Weights of a small mixture-of-experts language model, trained from scratch on English Wikipedia.
Size: 13 layers, width 96, vocabulary 2048.
Training: a variant of SOAP for the experts, 223M tokens, 7386 steps.
Below are experts of layer 6 (counted from 0) of a mixture-of-experts language model. Rows are named router (the router's row for the expert), gate (a neuron's input weights, with its number), up (a neuron's input weights, with its number), down (a neuron's output weights, with its number) and show model dimensions 0-95. Each number is 128 + 32 x the weight over its row's rms, rounded and kept within 0 to 255. Numbers have three digits each.
Before each expert's rows: "raises" lists some tokens whose logits its average output raises strongly, later layers aside; "mostly gets" lists some tokens that are sent to it at least half of the time. This comes from a sample of Wikipedia text that the model never trained on.

# expert 36
raises: "us", "in", "ut", "a", "it", "as"
mostly gets: " ar", " im", " acc", " em", "gr", " inv"
router:162193156099100112108113093184135171093151106109165097139153122112096140102131188118105119138190064123142123135110167131124136068123151179174134085100076103097060119096132126133188090159130117104102089160129126170167097139114160107155115120158099170149148062144156076139080150103120191081
gate0:147164112144136088134063088139089105097108177104162104158130068127105129090089199094109173157208114140170113172149124140093175141121164134096143109128091104103122118125085126160124135118072099177154109138172093206153095159103097086169106135140081135094152146112098143121106198114163152094
up0:106153121124075158124143127113118189101113135152064168111153138117141131153187101131142082096095119097140093147123083083135151107120151115174099137083163172113150094098175150109205159149115120159086160056171198158121066080140103134148090119085135129161122097084154060136113090133161148095
down0:203101159128152120070173187133090077114101122105114130125120109139110133096131087147145101104115102102101119100129108107147093125167155106146094130090138144123127129171121145131169125150126135155151174125195041167129169200082131137099100054068171091112100170070122098143088146097084087146
gate1:138112112109139181121172084151130144159153085126119114094159139070143171145143120083126166173114156107132102092151101098166108121123097176146095088124138085149172107092158080119072150071136090083056104140126186089086112114128139114160128150118102138142088082127059145065201122134115179086
up1:111086131127169153144173118154068126171094160119118136145123129133167114103077119097084105126145086108168133086114191138159094171154185132152132134135106141074117135058084107150165145091158135118102094154087140136142081166125152113115163038096151143099080132128089169067137173113200172126
down1:127119199148169141051130097152099150110129137089096155112133167080109137182082184100147136059128142132110152160169149074151088146133119181109088110114116119103124134109105140167069068182142128115171104152157157097155119146104078131103116070098116156164148118087180114124154093125147156054
gate2:142123154147109111146127121170130152145093123159122161064133101100133094083205164065157088157184115127168118135128066132140070044123113144162203172135098114090120146149058123090200096140111107148087112152140122103161078122061124153137162140106114144125138134161171124137117146132102097157
up2:152067088131174105138152157114178127183084104117120079139116179186165196153058103161140113071100103146116114137147135117157096137107128119096190116166126129151117177134157060113153168108106111105126072089139125099119151156141104076124129138101134101113043091145126143092123116081172161087
down2:147185098138154129160129119134198137086133088079133151120131144157101157143126125089108096116111110101156154046115106101110159101180128180142149134092153108139112117143226161155159163147163087077104067121148134145136092126108103106187152162118129131154041151152124100131145206175141152136
gate3:086154069075150142130148127178160093108140134105182048113136094142135156110129140137070146199118138127119067165112146153148112090095142082132111149131166144148094119100079158109157096124144100153110150105157124133089139068086160053161154120117142201178164179105128124106143148176109165172
up3:103122172146151109104143146152143175075107154145076168173131129117181107053157162121110135111098163139140095109165135139161081136096151144123104107135099119059099120105140190094137153126116118120114106164105144081127119107149089128140159118113031103132084191048128095172065143090147108079
down3:130158119097150173172152145100096115131164160194191126163124128171128074172175078105085079138109148169139189082090111110141118135116108107111107142097162080162189152104152055135088152082110128165154078129149073106147142143120103152165117102127098117142151132120133105079106180148162163189
gate4:158156159111107198110084140139106102105115143186120110190169136227112153091166090180121115151160065126122117111141154121080099142135130145146127145107059133136068142116144182120138119090157101128141128178135151125178167144157098137146130131154167182133140085127119150097077211105161173130
up4:074170086035123126058095056105130144156157100143182088149123155135149137088119148086103123136127160095178139095138131120125109160126171113121104125143146085095118142103145115156191143141120123118088171054074137201174123163119144110189151119149060107106098113149108126092095137134098151123
down4:176106146148114074132147099107182142144121150099079157107116125187162121152073186133118198088120164147083070114135150134123106112162140113081086121165124141101131155173102174150137136144064055124106138147134133143133160145137096160109161106096118181169137077128175186187157137104189106159
gate5:137141146101099117194081088139100110163097109114156107137101104161153161098202149043120115117130132113123088120098080155099204110074087161148103113085097090127169155122150116089113098104170116156109119149120148110177133139149148173112152194197124162122161080109149110133105163124134156052
up5:125145132127159107178150195118158133098215171140085122166108073120136163116128074158145132169190123115143119132144130106146138095187135105161072129141108187152120107106120045109118135125090135172132136111150147119173128092115150151156103132121110199165179193137084091059134123109174118103
down5:140128113061192088090145120110140148132198179116139083120152136073168088136165135095156128145122108084093137116157163119148127105050118070098150117162115125171121143141107133114197130130158115048126154142124097153099115107146093130147137144157147143064099172047159112177099099085128096100
gate6:146138162173155133109126121116121107148079199109153168152081188126139114125092102126109105200178161093148121159091047159165155116156115173182146114156129121150087177122154155168152111208099181165107116115138140163135135117106127123089134132103052149067111116115119104130112070133164158099
up6:129114155077064069152128176118093153122106079124103128176148141084142130121150050130132125137136090101120087132112152175148196139052102155152133164128116094092139121105124198121121071193114098125157121143053127159123091150115141086054137149112135114104135151168086160138142137126193152135
down6:049162167144132150186145122135155146043184144145144060130153128120126176146191137128144075163133176149105116137115105146118102071148127199165093136127084148104062117149092134123113152156156123063120116110108102137157149148136138178131136182180148117163131140144148102167144086185086126140
gate7:133156092115208177103187158125106153110097140072131084124168144153113158053103178143067134166147134142175079112135186113109159103146122161192120127132120150152087103093165129163162157087090132162133129136116170117116135107172104121109158107169108185145166088103164098123122069140079152090
up7:133092110102131135072138143103147148150141166099097105073133134086152135101092097147104111141184153139130065152162119120212126107114187170104124113100130127144158160119123172104147175166155050129180080166120094119107121107088109085088077075091132169133127110129177160053170106123121155086
down7:104092137152169147135111111118062114117125141116150191135054122082110168098114135160098182085195131117112179180117163124180128099157137070106182041174164141104106151159129080151093164073154104156127127078175154148104088148116127123120136110107072088118171155103127138132138133135144111111
gate8:153078098139128075089130163117129146119097142122134095123105006132110131119158162065158062169150133155140128148097089132075127079141132135146120097098155128121080139153158105123155118115132139133112093117147152142138077191152221163164156188150088170146145089129161125145091186115117152135
up8:161098128148175138130146151094117151092104070088140106115185210147104159073138167113112151106138175176159107113169162080085099166132132182155143136143136142096178131084125125108129145169180114105132096107071122064148160082122182136133135127105038133141108174086099175124135123137123160095
down8:155149103097129182140118146130121095146136126218169100114146145157158118129129125136086152118167137143166085074174110150115124076110104165156143147168099053127166105151136194078128123120118161131153137097113118153105103121152084136107154127076093118074167098135093225138137054147102190107
gate9:201208147118043204161121140132120130095170165065138176064149141090121108128110134127151116112118138135140089122102163190116140089122089127177115103161112123131109141152128153150098162063189115101166120170126129121151147150142124110204141137176124148149103078142183170155147145134108124121
up9:206143068132088164113111175140133161176088101175161098103081113150131132141185119071137164065166158142134106155141141121186156165070045128123124091153098151115136090128127120105136162109145103134138132126137109127063117165117151081120064079182157126098162143154127121124175145157162145091
down9:161140153137137107114166113111135108150111111160168075173182057120087154120133111152153149084132158124139128107176163156132163191100091082120116066167083164099079104176133139153142100117136135152155144101139163145067075159112118102157108165156133047114171146126171132136201119059111099116
gate10:155079082116139090080129130077111083133138122179160138165175105136141127151074165128107096193127175100142125109063167184070077072163158141141199131117132147098108115112140130132138110129097110106131145124133108181156128130161119160061156118149179144143135131119179145229136126120109078114
up10:155120090139082206156094111144147145119146199141110111142165100131089150153106182097103113154135136136095132089111165203150143142120114139121083152143110082129135128121165120122210101150156091136126159143158107176147093102167136123172135146167104135163188062120081128153136118092143222187
down10:095183087183066122130090165116126126072151106104060141122098156167124138142145071128111113149073103110147135122117152088129113127098124071152161189144164128151108101084141053133153112218132093111187141055129184105150148188092115110098097134135098158142155121121142154122163136104117115149
gate11:153084149101094123191143100118152114088079072147207179105115133138152054163127188089143187113139163123131116143124126120131113093083125178125113129113155094067110142160158185045124143121119061056114176149107166127194143139109078104151156116141101140142134126127153105129124110140127131110
up11:115141088159170129064082114200108165148118083079087124128097110193141159127089066138118093129085168125130097123171147161126109139088158158105134125123200130182138149100138159131113149088090142133133157043151144105149090083089157107121102121126193137147103119160160189154091108119077120143
down11:187080152081124078105110123128115104032166148116150090083088138149139169194124082139081089112203100155143176156150169132180119142112089133179140142085116096109102120159151113123093091083052108062141116112091118153131133123118090132168135106087116111159140123122093151150154119095148114121
gate12:168116168111079095155079126113102104101157080135137131094117108149139129095102183118065107129139121172150117169104133073100175105175171161157107097068073072183069128124140126148159150122039096108125096138158123115140118173151159155182099120109086085124134170172139074159114123148132129090
up12:140164092136147125114173083159151176094122142137144086101089158111102105153106133196064092131201126119097131127092131090098082142107180107057167125079154123171173109114114081125121178161078130124142155174118151072116091150133137120121049144182119114127148169124099142149184100173136159127
down12:138119113142135118137096047105147155161145115121080227084166136089138119128080098175112122122156123103158072086072106165131116177118120108134151152117150170105064168099179090101183160135157079115061081131099157142124100082172138119114131115157095155069112117101136146145138143102164089140
gate13:134159153136126097160117122105130171131127081110186106143142104174113167129127156123116119134178125141183163097160080118086075091177115147156115061085149150087146123118134146159171129203095075127212110123098149135188182128092107106171102153087144076165181149135108107083110098124081120119
up13:136102132164150138098130112129164087106149075161089103109108140163111170164190134168086128111163188122160163128078198064160083172130097152170137108081101109100119077162137105129151129131105157126157135067136068165149130179123130173073124109093108115122152118168102093167200142151174124122
down13:112157129103146108131112042133120120201091154097123128128167155117149112119119096146149122095124120134147112110181106070134121125195153143166156230162100103119138074139087144133174082146112111081040140172173080145114111132130160145107121144115107161113105113081142150173085165160147185135
gate14:155132132128149096147140122181130120096153112063156113146090104111063169092107110086119088089114063094092157117130151136112087064117112153165106173127134115116143075117111154155101182154146104141127161189144059129141079076126144121130048139093149116174121087115077121070083151104145153079
up14:103087167116081129117142131149089123082091130120131171115039141164111106122116148126106120147160192091127146126137158092158189107081139111164161116131173100177135156144122153151164175194125110114161126164112171078106099138140132069129116154113121127139194123129228154161140151063100097170
down14:101153119148110134184142086180134147108114124135149168147162153096102141182146075115087190103141152127218103122109089101144077137131153113165167127150145088119135140094116089124144144143122103110172086104148117118107101185120126153139168236112095132154120086162175211150091131184128148136
gate15:135165077193173125158129074150114146146157146135218185109114101065153136139112128164075133133131086142088131114137191177124153145143118168148163135145035153140158093113202103150151128087141175143093123092105143108107184143123152142126165157175104077128150158118123128141165114108087115108
up15:159188129131085157158128112164116121130174082156154112140120160135137109146160183116086173141073092147140150169173143193127125168125133130124133167136096119128113113157113134073132145155097175109092103151195068148159070178104149141096137108130149050152092125117092148097138155071215150092
down15:098149165147165122157154039116086130116094177125052134089152143129100096157138151139154145068097123147137109141140133121127158166140094105111079110111147078130111109073128167158114170080218146108085141112122082176101072156158082116122161139129068149179161128102088161117119085163145115108
gate16:110118119151100141140163122090100150172148147171109089105146110160078109141109156103134171136158084082126146166194179133151094093147147099149112145070163100154092134120187199128150176121079165080123119161156200093139121123088084174142102115112136125134124047118152123109113133101087052095
up16:115088094090054156091076132108123143160110084101154132134098151160158111140150157038131079145163129141146130160111147125106156108162062116118145121138187170093173163121153183118180132176117128176162139110122109095099115108097159095082105152057110113090151147136096135155174088161193120107
down16:121214201117085110151172155132105101097157146148156113088184110111167118190168123079147140122115137099115140183119107095147172196129151080097068101077098154126160128159155112104151114166127108121150099091109163090080085158106108103161145136167100137111125062167154119159167104137172114136
gate17:184169162108172189140145147103151169128134076179191127183203092066144114145128104116090162116140095143137111104109170149160156091186088163160112083104166111163152147109147093137196151129122119122155112177146098150126118129182151114164122126132066111106127154142152151108079187102159160109
up17:102225114119117143114074128183177138145124138135195144123196135066150206111115125094096103109115077135077196108122157174099110124129133128166105101106133074122156127113099152132174100136109194129174109146160136181120122120160155124160119137133093061121175109156133095107096139093130091125
down17:101183100156137122184137174157156105123186096180063083159064118109194118114112132140073127123111145117146112089166083092131103086124130179125123142165172149092132119213168101095080104147159130145129158139166152114113133156133086115135072171143109135154112117144106103153054188135130097111
gate18:186136127092114090131138119169132159128107073110088140120188094122118116156142178077133126075119139178208106085081125116113123093119165119102150155112100090040112192077110087166152088123135108134114111121110144133152114178152150126183152106130160146092181180140121206177114129136102122117
up18:156165089049104125177149131179095110061131138112126103174140106091130184102146148121140127117115120161072140125111160096165109095093138099133099071084138139119141078079180153095125193136125084109127167085141157190149136117138135090141161161151128137153138150136127111187081063152099151056
down18:190165159213091121121129124133162099108156136123117172073149091152122100163127159165148120135100145184148088155114131143130175154113173076132157148127102108118171102064105137107129144147116087197136108172058187097151067106131149114134126134094090115119106163105114146135059177121072151093
gate19:126066086055098122122092149134122087082096069124171077133074125071135157057147118097111155092145118081095125117146175125159160107099128175112156108120105148108101108147096123148096110121162154077139083179122134148115163102088141132146129075123177098162152152095176080058123114119115166084
up19:055129086137166090203185076099176135178119191148118135154145142143096074180122103179121136122098145171118143138142133149143076149130150147119086164145117125171054118108107120141125125102146105140149131087136146055118170140137138109100101051130144151152121180078182128177129148128143104170
down19:128144107172106167170106144108095107105159111161117128088044088141117093105141134068167089147150113175085144110067128159127177132129078098173101103131105112169150147126089124201106131134132153101168149151155143109137089117093170134148119147153172158129065152200208097135151114114085094091
gate20:148139191111129118058156186162072124157155148096090094113106193116144089139128118103156135101090101129099091165134089153131165135114133115189104104089152145135112084093126201122122158150093153059130129115117157128067116117125175111086186134118118162129098081162159053108099140130069090131
up20:116090110143125109153132069137092097126122106099112124126077113123075128142106137107112159086154075171088114164199126116200110135116166147133170134125122178190133130030162092080112153120102093102104114093190133101110132100173192143073135134152131164093102116165132093118130176153163077123
down20:173104160172125140104090099171086086145153111084068153130125136118114137145135149047156144173074134104139111151180121060078140111121118089160142152144162133110118123167136184083088101166141114100090143129100155129076091176120112107149173126189129094203118165130155119183181093119166122116
gate21:089166154083125088086116129125108120121120116106128136168150064200154074093149134088113094148113075075126127136165166074110120086182158168152121075093149065152119133128137102162186078152129109146092139132150139150128155165140155097103103080158106144095073049129136074181096114127105144138
up21:147139133074064135120135100169167148112121178111126100142162165090156180134092159108134150194113098142088094102081154093110109161142111117158128119066103135140131175112092154178119202127113139137104163151093136157176153153126119091154136166091135207103060131150053122150133181091115140172
down21:168087114091174194119104119111101139176111168143118132084109111107124132116056109085099188129106176088144119157100095138133128138091108153117197143177152096129142110119169127129089117138167087121106136140160183081108134142128125086180108127129147156233057091094162096117091169154108148119
gate22:142106192110147131076108116154160131101178099105092111133140147150117103084132130128097102067161125123143134112138168170127134095096176130152125134081114101104105080159157149123125114074102112151163129166137174177121076177180152126092177091130063167145152087127061053114117152094153167053
up22:110175153163077088064140183110107129116106146168183071096159112129084115126123119100172071125154183124132098153117108122111119129093164096114096044113105143143093081142132166092117107127149075118085125130141160149068111185134118080109134158175056103126155166112154097112132124126181138185
down22:121171093119119181091135117168159130147121135101187141070129135154121069086133134111170085153123129154158097109084165111216101148175101189142094119146170163144147101090126086134134108084168147136100086149149143160161116169091114102068126158160166138073077134088177156112135074092119160151
gate23:146153141138106093132074147155161106171138112141106158059154076168169175157163144107139059118138077069146156164142091146115168064086085103148156084105082154124084143113149113086139137139127125128124113114078056175172186108116112125102108123140130123123101144100197155149071138097100152091
up23:154120130163180096084125125086120157121132183081132092099100138179150130118103099115206133138182129141055076115145154116144144120080149135122065177098142082203152104102137160168119118144109108158110100113138132191216109186167125140116096122087110143123139144183081137142137178108119137117
down23:100120150098124119144139161071116095129121090157144206154173137127182102187172134096114132156068160174132147222180144130116145105114116082114191122188137095169135136131144112123142178138136095153185072114155088101121180168160142136128096111107141125100080145097106120131131113168092192136
gate24:132143103170096098077138133119119132139122173125158104086143125134131176057137150183145169082158058183211179131085140110141124069138127176135107135083144095164077119099127090078197116135105094120150117161161120149119170142138171126098132191177119161157179126139114154155137146099110168136
up24:165152093168164175158130087148137181098166110107109131128124171115142170098084090097094154080092119144101140122148105115121151126117125194120161179153152120103121186099099145076147097141078130112085187151124105141109151138106103140145127141154074097096212079098138138169038164157175105150
down24:150125101085157115142171072129159122099197109134120120126136126139115149154158091120172174094102214124113110118208152091094104186157163181105171068141163141101114228156102143131151130114130178079106093084142122124133147113132075160130110160104137073119086134103135142133158123125148089095
gate25:182150166105112099147139115146142165087095129171128125093169202107140172153108132133165150167113106120121124098187082136141169079152130173161118128130087143129159083162113118152209144072140119110174136194185144191091099104139143122172149102142061158139135125141099124132084190131157175148
up25:118150177109101153080153145132129067072133141082108133151112128146116086159096142105093149100119114139142120097171167123141153162101106125154178088162136117106149127171113128092142145127092198114108171109080188113118165169152128113177160104201059122174152123108085188070147111102054145160
down25:115134175154128121130135142087165100116138106108113148066075119068122174156199086149124132117134091114132100119114123124160180087150166154123141136195123131083072162112120130158131101116163121166109130090158135158135184092145088173165066199121096154130132079195160140144075154176133086175
gate26:106090106141107099125140211121120186128150128132158123127075101099117148087130091118123112106125075109140109109110159127081154125133100193202103146129069186107128084112112082176096145157169096151152169105178116168108073143106145150138134173133108169139167172132130050122074095102156180120
up26:155103173136122124110104166132168178157169093189090120076130122150103128134127144139062152127098137080152142078165124198134140057084103078136151179084144136076174129113123065118140095129114149086101136078164108143128140135097105159140168196154127126123188094152061139161118134156104118161
down26:110143210130164134168113171122132140208180079101175123149112111160144053163092130105137146164171169141091119134124180135123172094119126128113086150116100082129157129162141092150102107121161162200109095162106123103139075161095132115153120099130102106177182160157201183134130159097136118118
gate27:175094116147111076051124125177143128141114121052107148151085097093092184169168173092128127153102066142133106146117166094157134142078076156153135109090139086102113140160136105092150097187133110080153110079132099144173145171171112128085147171153126063156167111096145085111104100120129096150
up27:177170140121157098081139134099140156094161117098081066106087169180107129141131150144073140122184099128149107127056214137115128102106142193158125136132120166117143148133062108149152062157062091174114090078102135144104085120135066120119157110174101134138138148087131116119082136117137128087
down27:092144119111117124122150124092114149126186103221084109107113123097121160128063179151159182176110132082122108122160123123156162175105093164140150156116137065132184124151081138098099086145101141066121177089145091110137057118131169169127077115147081066137131116089112130097151148133130163081
gate28:134128086119104126147125114168134129133090112114127117103138075180117116139111162108127105112144139087136168166143207068120107122081161203157118160102137121067077118142134087139233091165063144130112105129142101157081147161116097150093152129088174150146099092114114059145080116134111136068
up28:125085120063102135086181126137099108151097109186081165112141139071085122122140165160169129109198124108156098094161153103166150095077145089129133153170118158154116119126085099109150119103098129122090138102152139123147110188118142127221167131116103177100143144111128104105222158077156136081
down28:137099121157151112132095173138120094109141117159080048152130141141125194153111127169140120114135165137145158131122053193112214118103104132130154080125145119139185110132127101146113162167157099132071176194167143097153142112084180120121128159097124119071197132179184092129126142108089109148
gate29:170154159053084120093126153172145131096127109077145093144138157176124091136137137144109129116128089162127182146108182164065187166108108086164159154081129134096097111146156162134204107112120143177126146149162112113181112186122131174105122183131116152168124105107103163116133166179061169103
up29:119118137127127107125161130155150161101096097173148112096185137159083135102137092125169162138144142105108169105170143108123172114166108171108151119089197126171074083128121153080116133050123145168096156163151131189142121172090114124074156144127128108112230146167171067117171185130127103121
down29:157140143066175063158112132079104129138176085144153137166121145140133157134105157107126119093102147161100092133160126109146137065130118116118180143079131160108092070095095105171150141053186120132166124120128063097132120151137035079096144122110060130139117112096200161161136137098151119114
gate30:088189171133089085106103154153149201121115109124122083133142085164092126134167125168127109173158073115196101129108152123177129090063154126124092143078089128144113118100096142135162072144151142105186113155150159127183142141137116122148089109159139122067122089086095193093145106092196115147
up30:156109125222103171097121126099132120168118112119130142131144136142181110165185118149089082057158133164094106131148134124097132112135159140109125143124081129134140155164156079103136124147102114116139179102154145144070143174170128072110091132127111132083186122250176100065165155125127153139
down30:121125140113188172050141139064146111119131098098110194103127117112160138121136134159170139084128161096139089079122095175078168131132109148138080107183089099095130120127046161109111129087109112167139143171117148151126126096093088185092122077167089122106141109168110098120208115074122141145
gate31:103129139110154079123155107163157129100073099158179127160159078122169198110178148136131093174143138141144078158152170135119118109109137134129188133141175132140092139095122154117157084146027098166131163132137165153177149138192096126113062141116089108104077097131093168122081167158111152091
up31:154090171120174107127123116113127132138123126160151177130128145098143053129190127130133132128070082081150102098052136136205093096134174135152151130119125073164090149145155104071125092083091119113132166145079170081091190116152126152103143159128167171131161173151150126114104158211122137142
down31:165136139095099145126144133098136145126168169140130108118116088113136127127153144099172164136122132096140068094117106070084106158086180151120181146074112161108156173137153197085057106093103093107086144171109155123064193108159115162172100180096098125108094127086113183143136129133190163092